{"experts_per_token": 1, "d_expert": 352, "activation": "xielu", "router_score": "softmax", "router_noise": 0.1, "shared_expert_gate": true, "lr_router": 0.00162, "norm": "rmsnorm", "norm_eps": 1e-05, "tie_embeddings": false, "optimizer": "soap_variant", "grad_clip": 1.0, "batch_tokens": [131072, 262144, 393216], "train_tokens": 774800000}
Below are experts of layer 7 (counted from 0) of a mixture-of-experts language model. Rows are named router (the router's row for the expert), up (a neuron's input weights, with its number) and show model dimensions 0-127. Each number is 128 + 32 x the weight over its row's rms, rounded and kept within 0 to 255. Numbers have three digits each.
After each expert's rows: a language model's description of what the expert responds to. This comes from a sample of Wikipedia text that the model never trained on.

# expert 17
router:093182160108139147063102117166152139099087094165148079157184125166120109126160093110083104167118118083083083151125083080102156119096107171112138093111159078115094098176179118083114139111177128075173107073076098103162122151116111130129168149124162152133145127154103152134180107079136114133165075161163088070173144115082112105106144091142158131101157150088167145120163083112155131097137
up1:122134184110140098157109149185187078108134205084136132146178110103078175120161135114148130146143103148088137189040064168101147101142098118125179160152172133100122047117166121132110166148171186142109128106150087134130198113093105104099184108167106098094132137090138173112112112132121111091175152132124075118150112143084096083161190100088124159149118151092137098130126193104114168097184
up2:122087163049096123135099128158157127098181181140138075127173191123173114177198159074144112172117147119105188094182132165136097125127137119134144139104048129146156152136095107147109143112126152142103152131131093182158130144122147148085161129129095106122084163177151155116130114134202092111138114124094109108056155095116157129145131132086132105109123153115142139098121148117170147133155
up3:049065101113113103134106133143153129117102144108140132100133158085157114106161110111133084151154178107151115116150100135207082047129181139142090158176088087168154168121146129124119148076130083160080163105064072151150172114069143160123076188147185077086107109160142144075161156082140096109147195092165140118143157192081112100108194157149155131124133124073112160104055197093126081140178
up4:132141058128189131106069147136179118159123079133082126117131116133112161133145125104171142113106144172060142193178173037083100063145117204111176069139112141163126216080152122155108123125041073153097139115114115149075114112171120115080171147126105106149047112103120097154115085151135145114119144117121134104136089130146103114185158167189072129103152118074084129203186150140136124115156
up5:082178098117120095150151110088126140165159119091139156077156140139084196126089145123108121163119121106170126171195103100123159087125137103162138158112112140122048161092179104050123133072106177124158163103068148130103130072104093081156141121113100054134112094148124178053096122105131128164167146141118070106155105129120111165122144109061160150151136171119091179165194187171133171226045
up6:166152163049086131140112135155096130101079097093125160169146090151119173155181133140204193146144176107108085046128192133094159104109157107130136127129128147202143174153072148105117074143112082102163060146175156098096176131052146158145119130136134113108059149194142187189127107140133140154121115098110071103121177096187113130152101224163125122099123084122107139105135143115133125061096
up7:142132143149152154172179111112119165124147129118154157107165118144129100106100100087157095109162230112094078127195143143108100104093082130147117126208115146084132151107142096177111162172186142123129150098085140168096183066133141153160129185174095112123127174081141116109148160124121133075068183151133145084182168140101113111114196119134173143137129138074151103141146136109102130110089
up8:119131101136102099131115158180130092176098137131074120171106110096063104111094164105093150142184117158106160167079102099103113158120080173164125120129144144057120138123072086106076132121155169154167138132094104106119137117120052202133111091158146122147144186139105109156146174120129129087129071112107179077101120081122108120133041118128081111143073144218140153129103148106155127119137
up9:120132119126110114181140094116122134147110130119088086130194132137136178143127079128128163137078124218158091119164150130134088187136116013102167133051127107172166076163111149139131123156089138103141137139186147124112084125131062183149067155180144153124128136149163108151186115188138175115139128092097182051087119157115121196102121117087128143123059152152138143114095117122092162131157
up10:150115155115136143100126108099115156087117129167177083124145084165176134116135077154099156064117154152086124075154152080122095118139131148116092071117109111121067094087159161122095145149133149147157076141162129143119129081089153126122103106113073035140118106131088110146152126107070099134128143119141126079123142143146128168119111101144152164136134201179107162110129120090127142140140
up11:100036161121128138127159113178170078123137115128123115092131118175097112159164083114211087158123128075076124101157142122131132150126098093118146109129159139055131074090078076125237154154082112157083150102125160101156177223149141119129127110114097138183142128155191113156140183132160107067165105139144130122130139200112116161156110155106170142133154092126205136193135121135064121143181
up12:094081055132081144160151108088115104112180081114139116115183079095108132115158154048165119073147125159128153136168090166127101150085109178118139138079146187092066121092131126167130147131128118156104141146106218135172084122144154146115091155119173114205124096130158132104101131109128152134190122221143146098161148176101138128141128126144085108071141102095139125079106089061204140134151
up13:140128131176090126084145103159157156128121208100096076103159128103143132156083100097115203111143113156201131109118136105164119102056112123175169143098126142155067180107095166154152165116111130117198175121159129126132125155101168130157123128132149054132175096146164227163068108155171110127072146148160074107170107189120156156060130069121191133086194135131148128113144104151153157138153
up14:107102118124136113123166130145101104102121105177116114158182158128157116123137132115107086120162124204147125148138105134058124157143135115136171083103133050135159132089149146202127110145150144139170179105084145153179150088104141086139102143182162053171133130091165053188133124138159128144137113118123092086132165110075112144138096167123113198139137101070134162097104100110205096145079
up15:101110095076138075149099133113149135084142112122145160148134157098201135106120125140153087097068139156208083100120150140143114112105131073089131089116117097114136130113154116124156123099088168171039138136136134178122118141170126166116070116078133111123111134096155140109132115135106125100079101144072081147126100108108144048152141132116099115108116138102150128103140086124127094129106
up16:120122121108064126095076136112147151128040134184099108118120151101128127183185167073104163154153114158040083101138118149128172144133102120117145170103131126121114110105139151143131136139142128121143194152085109112160119130161175142160120114109132113097083092124146092095105123140146139127180115172132159164087138076122143141089141106139116191206106122116117140100143165118134123094113
Spacing, pipes and cell values in tables and semicolon lists, such as vote counts, Yes, and indentation line breaks.

# expert 12
router:131141151135138120106201118144157133178132154099126179163105144091113163148121150103062100128144114155154142150130093137094097072144160135119135117121098159138135067142098089103120126136168183169190074161181102189138119164170118132109093097108112124097132130128078097091101123131128135099151059193127175197136165050138152157158076123099127138168169203119200099097164132079105037098107
up0:161148147111134172104071143160098101142075136108176103127137157069100133109125114140120091121120131149100138089124116126135125145116164094105080028148105101072096137114115154166129165171136080175103159096123123082122131125143095095093154166097089154103123136126127108128126081135108123142130142113133066196172138118094111067105133110148175028131069094137149156096102117161177143167146
up1:115088150176091091155116118140111110136051126141140114132116144123111146184106114124136133090084086105117171076138143170101134119134123113132152136209129151097132130144118131095089152162142085095194114137133154133134151113160068108065166123157083119126160165200157166142164117109100087150151120110135165150159196125137137126119142132170126116119214142113155135128109084130146100132046
up2:091099161093143117121127153084149111182140050159171188158136127133107149154083159119174156174108169135099088131119171153138136134128193068159105153094151203119139158064165186125135125124141091134119079169111155112143144135046093157145110133109107149126072108121124083140170158115167130071143106129116119127113116077156180132131128113165058108117129118151087125103143159163105163103096
up3:183127054056104094144117081121100151180155120162164118144105197129134141093109099146092098142101136144119173101092169117098166194196137075162182135116160165116046167120131115122079109130076079107130108075059106183153116166120118114137145125131090140101163144155133173134103150123134131120132104223109201105090095149153103140104112176093179071172134191125148180116141119133126096168155
up4:120142122145098148145078087092197085137126133134160118121229069193139164163100135183165171119183142127130151189062113177094134117105153146184107070123107148125162196125099106128043107151134153132157114107112109150147134138111143104068124131152096149143141084149137129119051130151141178106120119146169165133114120152075133149118124132112093179176094086102142133154153102152171141132194
up5:123165143141123085056088128120107118110098082157199105107122204109149143150128125076090096140172150107136125146122160111071111129158104113129111105118194148106121193130167109123186155158097113098095137199091133040148200151140105116139133101157167140091144135126122095092164078070124086143173105144098090138086134146142108093129168129152098106154122100138081117146162070150187074170070
up6:147095183129151137107148124093160172113126134107085117202037118178193083160179109131099090174133153132180154122112108051128137165165156155161119082156096099094171137124118144105150121118167102125134118118081082147128140087174118123134148134083131113087139140138160149151128194104156068102104137157149123079159096140189202108159135138193185082137135140171095100105121105121141160076171
up7:100092129153112124165086090139086082079143098098186184141111122139112166131124137131124167100092130142122153100148150164103121126142201120102126129121061145139208190141124107137149168128106113123183151141118122057121127188145064137137111016115106137113104127114084092155140097128160139105116143150145095093128163122129141083139189127192139144130114150158133175116110120159105109140152
up8:150128109060125136140162206160100146186111100162157107071147158087118172122120147145130131075195152124081112184106119156137139104134092151103126133175220138151089120159086078169167170195136112124088085168114109135081129179082123107092135138080124154126155134103126118118128085116145166103140072156183118104142123165161154084168118136115104082125071133157126102148129122147131153173138
up9:177095158108165135105108157142116125174132123062171114120161151093147041115095148113139162124134142097142147143152174120151096178142106174113107133110060160180108179124112121136107118151176080146064104174129113127172156142183175081174116137090180160096105118071113176143130108137054157097152110088161157115084100127087097174134090172128189142158095141104122139116137093119125117077150
up10:137191130181106129091139144099082152125136140129135146153151194089173091124138156175164213153142151125145110096151117148127151167180169095077109093142142112121138155135101113125134142140132127048138064178079215119131154185129159174162085102159109131154121094141056121121176076143092137094079168127140119105113098098111147134161139164134137083138067170070121087110116093143156122102133
up11:174091110121116093154180094177136160089097096124148141130144149164129176120123118139147065111042164109125105159116208110088161120046061095101107136116082088107179140125103133127079150210141084113083191134165095088089141111199104150110159103151093079173124149147069116079131165127132103113138161115139084131135119155124153082094112149148111119143127162173140111086157134100158138110149
up12:083149170069111114122141133140130173155098157104154064111097108086076113107099130062129094121102141149149096122132123140222113107111093092084152174125096085142092133072141092136120106063118138155163111148122151110109128168102042139167131141138138180206114153146121116137105101214106119106111121138127172103113192179165110174135094141189207089158140157132121120151150184092130120134136
up13:132159078095054154111097068149126115154098182139201187126139153124170149109110152156066116137130108107030151159131073137091108108140105182109126153116150104147135168124081211132094116161124128115195142139149123159160068118167096165189119132131122118133126112139105133141148098092072143094107125177129115081127123186116185138120121137135128117103121090119153115116156103143105193134158
up14:130185099120157171158095094110172084098175112090093195085130121137132134102108130180174186095134177181118123172132154153133066119052110096156117056129115152134128117139123118123131129115145141085167082189128097112084172126137171142194074142124090116091146141152156081118100136078158141191094128133112110107085123138133086105078140136129137156146178112086138193119174155135176140155125
up15:138087079143112086140117100076118109149147060110131149170120196097121028153117176088078107102098105088130205117102112123178143152173191156125085112120159114139080183112151097139078120095086134147110141151125113108111141137091150189163124120085168144154125178201152105107136099125182140157199141148123139140101096133104109154090190143157112107111105158152042145126154125188212112138069
Words and pieces inside quoted song, album, film and award titles, such as Love, You, Girl, Dream, Disney, Wanna.

# expert 10
router:201102171183119192110075134167135116136100135107096152157125138112113100127151118086140085122115165149213142101153120135127171100063144100120115163117185138091120120118135131131140130144125095109178138118160127107154103058164170136097107088098098121195160079109189099135109121187130151128149157125097127129076132080089073147124146143098169123072072097128069124124044209094163163112065
up0:163130143155127069137162177132147130113099178107120128118162142123155132135113212099147141132117131147109105144135110099098174171073120124140158182113090102128087120123117140156096118121157133084171120149162155162146086157193140111095051076113095106067097210113202090171076173044167136157134085136146109112163150160174100098141120081129125133202149178124131126143113147122099131102102
up1:123047149149150075118117147161044182141048135120142155137118164175169170107110116102098097124115154168142185187126164195171169139139151075187126164088116079153107126168131118131136131116112113103113173177107035113126116136152113096140128101131153135130134163121170091172121118190100098077145113173202137111154093160140148120152188100133167124153119094124129123160117132109067184197142
up2:107179109094158107097147117055125094107191117157110188046123150114096092120181121108135122141138137141202106093133147097116106156100194146111106144123200047145073173137153163128145105100161122101118096132174137127130206165128075104098128201141130151117115101142113140112152113133027098107150177110089122135039138104153117137140107088079094167137159106164126075155135172032110119109163
up3:139118129099234069164105160162041159100189093143103115177168130118108101093167129106143150099141098130129078131130112142084131166195150142079098155163161143141160161146127126175138137083099065102128148060087119100123109100123080134117179130088107110191129143167162136109079183129147159134125133141131065121107091161127169129091211120117155096165076134156130181126089147120140113131137
up4:099140140145132185144103150092070204134140148129110192131117099092104116177161124150122081178123165141089122145073160125128103136115114136140152174157195157088181103154171133155119113188123117129126136076127109090084116127192129155096090131165154119140129129099176146100110072102142093077115176131124079130153141173111102117113089150114137134117130150148149058132141136072127170114102
up5:145107109142129135148100089101160087170129129129111091126161151106120138126150099167095110109105138152134180171096144121139129132124093115126109101124078175157134108109100171124136063164140097127065186145149109103086099095123120109094150125156101092108109130192113096158091110110087134154109119090144125140115089148127113131186115154095083108097114155124178138080110197178112113077161
up6:137169155103141114086148166186148139100088186108145137053144111161084099120143104133111113064132105142129147143126176127091136119188120130099098083145112082174145116164116164160072093103109185146192095060055077174099159107106146091150115100142149113145130200175178125154123137162143120137108133144141107153159232092141132092134108069100219138210123134103181161096103185128115118103125
up7:202014141178100134117149140195134213140113135111131130120188095077117152097139107084123190111126107157102190138177132136117096134115151105150097153129130117129121132170193122132107103100137141129142103084103094131106155138075132097230117134115166090115122140098125130122099145174130120143128067111099068109157132155090142119177092130104120122125132130082077139158083193118122135140055
up8:138127108126079156083153160172139021123140140074130083128138133090139125139145113136086137163098124061098167115117085146176153133055168141156149161178140142091098132100133162139127142090156098120095142197168102112108083055095140098164154077157125157131061157137109197123116157121122161131192142151120133127164179134136119084107079136149173098109181133090112096121119146120131094206073
up9:144122136167130128091178167126149153059093163141100113095167109201166152124122091102111167139140165118152177114107105144132112118110158196155132183134127125092133136090068137077144133106119068149132092123100043135129081099132134140144147135127146122140214113170175123160133150073095126153096124189109119148079165119139137149149190189210128131173170141117186131132138135103138099185065
up10:164169145160122108148140124175101194088122115152145146050163197124158078125060098114108085059122180147132114130125111161188153158170158118165099092140174116151136143115147097090143132151112122157166085200098123147122160110101136111115133175174080108160089069159128141144094071101115115136134170024160108113144087091134117110123110135117106145087104135094187115013097139094132148100158
up11:193038121130170116081126139139116174154166168091151140150114117095138143090131126123105076135158149122102113059128151106116115188071122104075187144119141079102085089134143137173128135091138139162137132065125137088118120092124079115199129143124160105158166108097142137083129154142128171143073092181122119122126186162121172173118143127195110143131146095164125090119135089139125143121168
up12:075105131035151115104097173155139105128096134139170131137131151113106082180144117132166138078121136129118113163108101112074147130080139129115060138126161085154115108118093117157163093178126143178084155108118166220126118111139075133112159100118141131165137166081098097085090174209124171118110153153130129072132134094131129203123156097108148095143095137097121168135141154206122123140165
up13:120108122103135106184127122074144126124147136134092139169111137160089109155152094189124159086138114104101144149115173164120101138107156165129140135113200137084098164170135113102137140127057124097126129140069101083106139136109141204111146151139102128138088129162105163100149123154110130135136154097134086103136102162076101122200059081150171112097071089164064128115132086183165102169206
up14:194133169125131135175075082091115097119105151091115135143134164080121111161099195130134121155167136134045086068112080136116164158090146079136110136105068067103116077112094102159143153116099095170092104201078112159118096141188099119139200107149135079162176077082162086160084156132132112169159085120126145133086120149168128092144101107132114131131109111156158103112099082078090083109163
up15:109050231130072113108118166096104053170162131096134153131143131177122087147099115084094171102080133139134137129125082144138108117091112157111136065148152147130130130157147146162128068117174121160095100129091057161190120116111165116108125137110164127124129112169120092143129122110131189167083108149147187125046153145147192127043182128159116088112121174147152104110065106082126099098135
Short word-initial pieces beginning split common words, e.g. sh in Roadshow, lo in load, bow in bowling, mar, ri, tra.

# expert 23
router:091176154109138156070100112166156146103087091170145074163181131168122108117164095111082108172116114087084081140122083086096149122092101166116138081116155078114093096178179120088121138112177129075179106074082093101161116151112112132132165149125169152132141129151107157125182119084136122137159073157165088069173134111081123105110144092136157137105157148079165146131166082110159135106137
up0:115148129176160153107139081137078172146064080138140136136119140104098113167101131116091116154183144086117158120131115155108093146124229132110101062111132142122104104080105142132202175074128143177145146159099146140123151116169155089126133112154071159104206063070115104123112116141159127160174102020122166124122169066123079122140095145131123125143176185136110131092151122109137114155123
up1:167131181120135158080140147130079122127079123097150131160126168125120112120126146144132079146118128133100159115109120110084159183158165126116149134125156143173080191082108111108170042157167139153122103093122158090124156120172153120154139105144156205129120160154195139166171055111101158151101141161066147151222134112144123096129127115138126168115109138197144119179148129120173196127097
up2:049171132123105186134108192112179197167153143146161077085121088162129189136136141070128135144111046184104143115068081087146156164121159084135143159086101151109065094175145189142161088052084144104038118091126107102129098136119103093124151177113130063156081157127133092120162105104095142152136149114104120161059108164155113175156152144154135102100191122132132165119118175137131063139124
up3:157110156140096117112133188086135134167173148178102099168136124083146126209121144145115141048140142128106123127116087143170080140122164111146096111081107149125094150134130105177107150134157182117118111154160144133202117116134178117137106069064144135143117116133091210139158091143131080108165140144146112109131170147100128122152116101232106141060126184102163118113145154129075226112132
up4:103136113121155156105123115131189130096171151127149060170117099128111178106165142112079121199131089180153171110167133150123125043097119140101140164126122098145162146141116087084088096127130149114149206112168118139151082131116112148152082167184149133038133162131133156150103139116127105074146132130092114058150143156118112142129170123142082138094106126180118157117050185196109107153113
up5:132191154172085114153124153146165120142135119170131086123098125113140120132125087087147142086175173140138101168160143126125175139142131104132132072119164143131138122145086087114139133112145133125098209178145149135121073095133114082145172178152073158068142116124124059124107127177134146169080112127213149111106119156201133135111182110123116124090096133098115119109148155146109168133147
up6:158144152111134161154111168096194130116096169130059136131197100127204124115135110201147138111145117113179105106195178148103163124090094138131114133084082119149125092140094153182078117156147101141124133140172145146066053112181136168130158121108149101107144123154133160123128161080140136123131077100106137078094162074137161143175155123154144127145079107136092147149142125150115092092167
up7:099177158157169109120169125111118120126111087102158094079115185171122155200149075108102109221073112178164169139135131144167182148129099080124142138127119142083110164118143161124160144081128098105163166134104158120146163134128159132093192082103161127137099141120153132125163115118107172167073090112152150243151106176148073112127141120156189161112158088132125149163120156191172094108098
up8:142199136128128134169089110125132081126058122182086123088112155141124197151117102128128106159170089138096148079117074137140136094104134130139128129164160108170121109153135189198065139141098106144140165121122141136078104179101147142107118154139174102177116197132172186135111115134152123125060108136175155110139130147137103159093146128117099144153042148183056149169130142098159193173091
up9:117160088187124187155155109131135141115092085166057142157095096102090147143168099164097126155118130111099182112163149132088147100108098124169175137111129124120133188086100093082147088156149131119168140192147107118179115153092139180205118105158148154146146164143072116093122096062123081140115118118162103119092066114134139155124121135134126122168137087148092084072139138133130139185125
up10:150121111083103129090111090130124109127070152108171167148141058111043139138112149047171155110098115159142160118171120113117146150077111133099112149110075169130116113099103118144132142199168123155138228047179133115061125144124152125083168133146139081161089113124148166041071107129102142109185138147120130103146105145111100089079107110154148152105083086137129150143159129081151098151176
up11:070156158133158084081096094145142155121174120116123156123086168147188146211209162164144133163145137133138102112091103070170093148184204146141143081112121130158086154080160115125135098173136135189175143138158131143090086130072109097156085149171072130103090070120131130044150121104129127069115084131122172129104143155096133157129119147175153115074131115131086165076148135068142091155080
up12:107121205133096100133112152139105156062079157149122182165118124064114153165122100129110204190142128127208074148130131116142116092181120146183047177115141116071112118096154072114099171187124135038112168190123109196148147166122158065194088116124131123120144144118134095094112170174162141134137098149141150133105162147141060152118097118185115142136114106169093151101109147119161132112173
up13:123116174168126127087155170143105129180109087103139160129147105102120130110194080186133138154124128161105151098163127145132160064125142059134162173138157154167178128072167099101128150139086128115110104220121216103108157162114093116203131127153140058124135178149114154082127091101107135150149085163097158154056161162093152146140079024163127156152121154131137144161131122101150126098123
up14:102129141107105098057162153095118131094149118072131078127122158122130170136148105110132140128093098143119043109075174061104121145142106068072101077115071152121096134208172143147096099126084160086162140148131137127086128116135161107091120180126110083135139119147120149114104127173135121064107136191143110163105141152191113154210154047096180054120123103128117106158173144120153110167095
up15:141160069046129122110102124076149146170188102141159088151171109134161087085173157091142108144167178152132097118106118113125138120116133140100108173135117130149161156104074145090170127096114090154126107172136152118139105130144133101132158105152187114126128104144118093124109162135120073219134135072100115058146090149088131083115188115148178097153079148125173104161128181163139128097180
Bytes of Thai, Devanagari, Tamil and Korean scripts, three-letter country codes like ENG, RUS, SWE, and words like along, trial.

# expert 19
router:151163080153120125188162104148163147083156153145159099186106127173062125085145124148116156102128135067162095076092174131090131155157159087081138108140162119095164142087083161135125114138125170158095083123088156155114114140110183129115145078168162145139097120149113162154141190141107117136123211133153118168100159166115091100098087160118128172093187084144155087171150106164077134085135
up0:128137082131112152094105108097167059155111087101149085129053149119134135122165136154186130155160096170126111166135129163172098095119114130134137077183153135167133145150114138123103178142120140086151155121167085016173137132145149094092132054165191163128124089098164100135133129141165126086120159123096134111128138086133192118079148052105158150164147168134119100090058131135130104172140
up1:107148070153108147132134113125148129168165194086149151099117139124134134061128134068104148140167105086145102160120149071148148096073164118099137143178129070092110144104174132172131099084150070124126096149126090112095156105161081168147087163075156115136143128155102158108155171123178084114165171166089133164152171100096176145171110066174156135121099130109081116121139152099135177165101
up2:136143144136089166088131144099143112117110130085100133056077134092117127128161169109116060141088083130110166166152145119130109129115114132118134125087115171078129175144091083165098152128177170150137153139131146088135122109130091222131148089177154136156115094180149130124125180104173119125136113148190101093115140104116172166091205126150133148100156094109131084088107098198107035146113
up3:104115142109136107204073109160130145100117095164177077127170121136147110160125093119074102158172122104098103210116097148090093145149114154119097103199133145095106136165118118154152125084083144129154147104110112070110131042147112123202106091165152137157102119134167188144094103118135169135090141172125172141118110125081107093133153104163146091141133102085124114161121110182116181061092
up4:149134144137155151144124139100128094141128097096123146137177099175079155143085105104113125075079121150149107100092112141163087109121154103123134115062125112164122128067108128142131148092134139149122155185084206052151112132149132133089115089126082159100119131116180124147195153123132138084185151183126179101155116183150134087096085206114040163112142107136139140125088045129129076129136
up5:100172170141109166134118122179137134114121096151142139110092171157131119074159124157192133156121112106067111135059104120129058125167175162141156109135186205181130138104054121125038115143159155149089131125052130066115132102137154153159095168137138137080148111150089112073115160147139131120096088078161178203076123149133130135145111137139114133153118096086113147098134144143157141123189
up6:133116130186108123111123073124140141122105177092151141085139132108096179052142118120137146131117085121166157202109150090101102210185124124113152116119142149159143157117100105224089058110116114139178150150077123090150111089151111131151126123094145088171136152124197145216103058162075148091121117156097100095067074126126199149135140119153133116163138126134141140080131112124148153170137
up7:191118115157138126117124083086125033145117142111082107106101125136113092055143109128127092097140130134107086108146148120139095161110092122124139100162058105083126119127137141133171097179122115132146178114046100151147174155088129144153136139167193111138141105147100125136085099108180026138130124154097104080147105104090114201140144115107180183077105115111061154122088154162106102099156
up8:145112199085154157170100131192082149161137095115157130086096096141164111157125145112082134111138066097117112161132151092156137152122101119154179123116128178143132123207102095165110117137123097149121099142176126178130121184129140093162136139148115203134104214080142081081094112125189096197105142157108140180124167121125190120125096089163107072169125147138125173102143086191140176152101
up9:115154171158135031152129156177153142164086108153124178113140113131162117092118143152149159102121142163123124096097144153093156088139152071147097089057126146150114114126173074137169178136131129141122118142163162083050156187124093154173151198159101182183136129190052205112131124153167119086144134148120094112117130164100093124087100142130148161156087132094189129111083111205134120088169
up10:117098200127130130142109126126113145139072162140053153109113138095130079161090065132160058122094167174170058096090172179120123111158128165119133115139138139148100172125150088182127120129169117158151048199129107097139064100176135150159245132116090124107139127106126114109109139117125124185107117115133124121175158155135171126147118129112175108101148088172133111134102161162162068120117
up11:097113092140141182092162108133062197135144148089112125183125147131124117115112049102152171104146094123101165140116138121135127100100106113133192121103147145066106093125123120109142107130102169072127146141101186118134104184136076130108177151134057141109051149108136156108060140152141147131079113137137125115096176187149166159113079198237040107175153123111197168141119130100150121110116
up12:117136216105122148130144214130174154170157131184170155116124138155139153138194077094163165143115098075116131164072108085129121132152109107167122153130132116132117135125101059101061161095148160169123066080154116134145093090143108124131111064169124113124105127141215178137194099209114195149147120156079139108099087112111154136116106150122101124162168175116125107128072077113083141139145
up13:162149136148156144117071118149102116100102160122108138108146064128118129125087089127125190099124166133060178094147159134173153167153134108127116178187071079148089177141138168099121107141115219122148123153112192126180106094130136146069100153130157156115117102133133189057092120136111136110130166118127127095084068097130143100154194162163116088106099093109102158101106107155166136173187
up14:144057102174171148158138148114139135088139135109148124136104145130126126155144120121134118178086118078097110115171123143104070112123189114139141117135121120140150114177145044144114096147098110160083142142059168130211092114125150096123123084114124181126142078182158129155115124141187068072162164094105148108136106125096086208133131127136142064126096133090127109103130126106169134070127
up15:076105124128138097102128154131108123121137160120131101090129067093130062112126093152083131113205151125147122105166160177160111111212117159087084146125078103175137126122155101098117117103144199080150096124137120172094107099150231094154147127085113178136072172114139224156120127123087129191034157077162155184157153092121120103129175145100101099117122140121125140112091163090118096133093
Word pieces and accented letters inside non-English personal and club names, such as Giménez, Flávio, Benítez, Feyenoord, -kov.

# expert 13
router:103120164101146195157129117134083158104117083182063113131133119126108115125144105121122097114147093119113203160124106126149115115086138156174118109121124086087129132152136117104134133068086123105141103132063109100141105128128106078145132084088135128120156108103151086104179100123150149092095089117086131123171156201118125137140164143142023161177130142081069100122106152090123118162097
up0:116155165118129123142159146118126080118145144180182145151145155148125167125117132134112151054142110159126141131147165133115113118111093114089169120108087156099075128137138111158172162101080154218093205111123149147130129120160170085126096077146164169117175075125183096132142119067180165096149081170139128121145134115120131110102128135087096109139168117085106131091177102123101174108158
up1:148113087082164123145196144138131079125096126121090142100073070110149083157121109119125179155132111111151127145114124117185120162117105110090117132101169133155176117127083108126146113067114096113133170128045054076088147143096147194120155197140141148106117097146082127134133095116098093176154057093049131124078141077076080177160148121119164130103146130125111138100133191121147158117145
up2:140127164118129126168116175102150094114157135112098181101145123205143125092156140146127135134131104100113086162128118074147095142115121163078091127068140138101139117167098114134184145108100109125106138087163161126099143166120080154110089138103146063177150194153133155119155143156162172118131223180187137155095192121158124095137182101123144123155137166137126119127168103061089132136171
up3:099153150163172149121073133127177129135128082154094081134131071121146094140152085111095090174128113156136171138117065140160144110182128130184078103119116075136089177120138138215122152161137070123100117100115124169116109136133141201166148156122170130145183170085035069106120155077117131099145164163148124116122124146122143162088137147025149140136097172080132060144149155137177134171082
up4:113088180114115083109097082127162099150151112156118146128127112120128141093110115111084151112169100183136061187093143101154101132105111072119134122170133201166045125160145083096101135118157121150143007175090115148089161086151166127113135166119137152127087135135129129183134183147111073098205131202089164119137176081109137139106146163119107098106085124129121107110150101117082114115102
up5:147124165134170166191141090138132158133019127102189175107132132120184092134123133105120131075084163164140149199203136126077124212136148164117151156187129080173180095155141103090125091087089095114131100108100114115156197093130143129132116128075097189166174177099166139154130146100093122112099087096125069145078103151082180107123146175112181120119186115115114136105089166138163141162160
up6:110123147096140164125107140124050182174125085093141152091084142118107135124069127081174126171093122135094197122121115163140191159101105125114138132095133150125095138130126143122090084084081120128151137128104129125070121120135136163088094169141133164217109117136107141136145092101118152156127124098086151159126125094155115192074169122133080128139138154141079139139110071121123141181142
up7:069142067149119069181049146130103162168078090074130131143106163118068138143116110140155168181127127148168167219112114132123138082150124090129079162209142114080103155146105097087105100112167054092130131094129176151152160093131163162094143150205123085145162156075156119121096120127071129134150076141120093080152087145168131090121117124138110099132153159165141161138114154157135112184157
up8:084119125067156033168145176135167101077120117111098104125188095121114125170126067096069113156206125087071113130138105097166158095173185139154084099080115164115183131122117171129146141057134108152096177113106115169104130135109100105099154129136115119103122141142146174151100095151122124083128089070097114107082061104142121104103040194107082137136166124100143187108091159140142125212146
up9:180120159096154109168130130150105125170082140166096127141142122121086111123099135140129116089106110164095255048096118112099113146110153170116138118103129122120116141155127115093086171124149115105134121127144143104106154121104172083178118171120138085153124185083154151074194150232105178172161128146206185122071111178060126164171170173059150169103185143108162138158094164122095121135170
up10:129135077145121130112106122110101126101211097145096126138134141104128139179177149091100072104107102079155133090148118127130161124074127166146116122046112076107126114090141153072127079083106114125138123119095093212100076145120133125101089093109152122099115120133080136095129139111088111124099166138167215068174170096170183093147153096234115142104116151109127101102175121163118098182106
up11:125085109140128125155132137109168104132092108123090138180097096138230178113119116146126141131123123119106151166151102074099140141100088111099123125059129101155186148145081177141158229142115118109098134136127101140075098118061114116128082070070080107099099140080120125116111167180135163117144100124190110152192121116125144119114153097160169130064101096185113129152117152124098021184163
up12:120140176116087208124197127111172131177165107118173145150163087139142160122126133112119151101176163140119138113139122098158120130117092129039128136089069139130147116132154045102093127126159158103122168150127098133148184121174112169145076163080090136051173113113088109122061104115114137129122154132110145135107139113131121067158109188126186127165082147144101075103106089090114112101106
up13:112101133158114148099130112152094128092143055140169118167142128086106141111132150148096109116201181122142150092091155191104149124134084116064117115096102120042066154129128105062155135135120167188148154093140158170047118159164107113111133159138116154113128111107180168165180149143139158167073112154048151099131097120116080116140064109124132131145121088139099064136068145136181163140104
up14:138091114095135088095121150165101078124158159145185141112103122076093136123107075161091072085145100113169119162133158113153153129147126144135131210112160145168132131165117125112102131079151115188146174169154097110132086122138103153109146118069146091195166138203102130117142084116146170127147141130120122131094159098143120155075098164130113128114113081137190160096092111067164166142186
up15:082075185144107104095111176100113117078105095124158192141137169096160133096129156122147096191178099192165165118144131110077161090154144107080124200144173159130164115154167102133120146149093129123188143133157166176136137169126038158115057119151126140100138132145094105101083093149114151123106116185147100068110129148202193112111110146169117100094162154138139080095076168190082100199137
Words in sports writing about teams and games, such as football, league, Cup, season, defense, reserve, touchdown pass.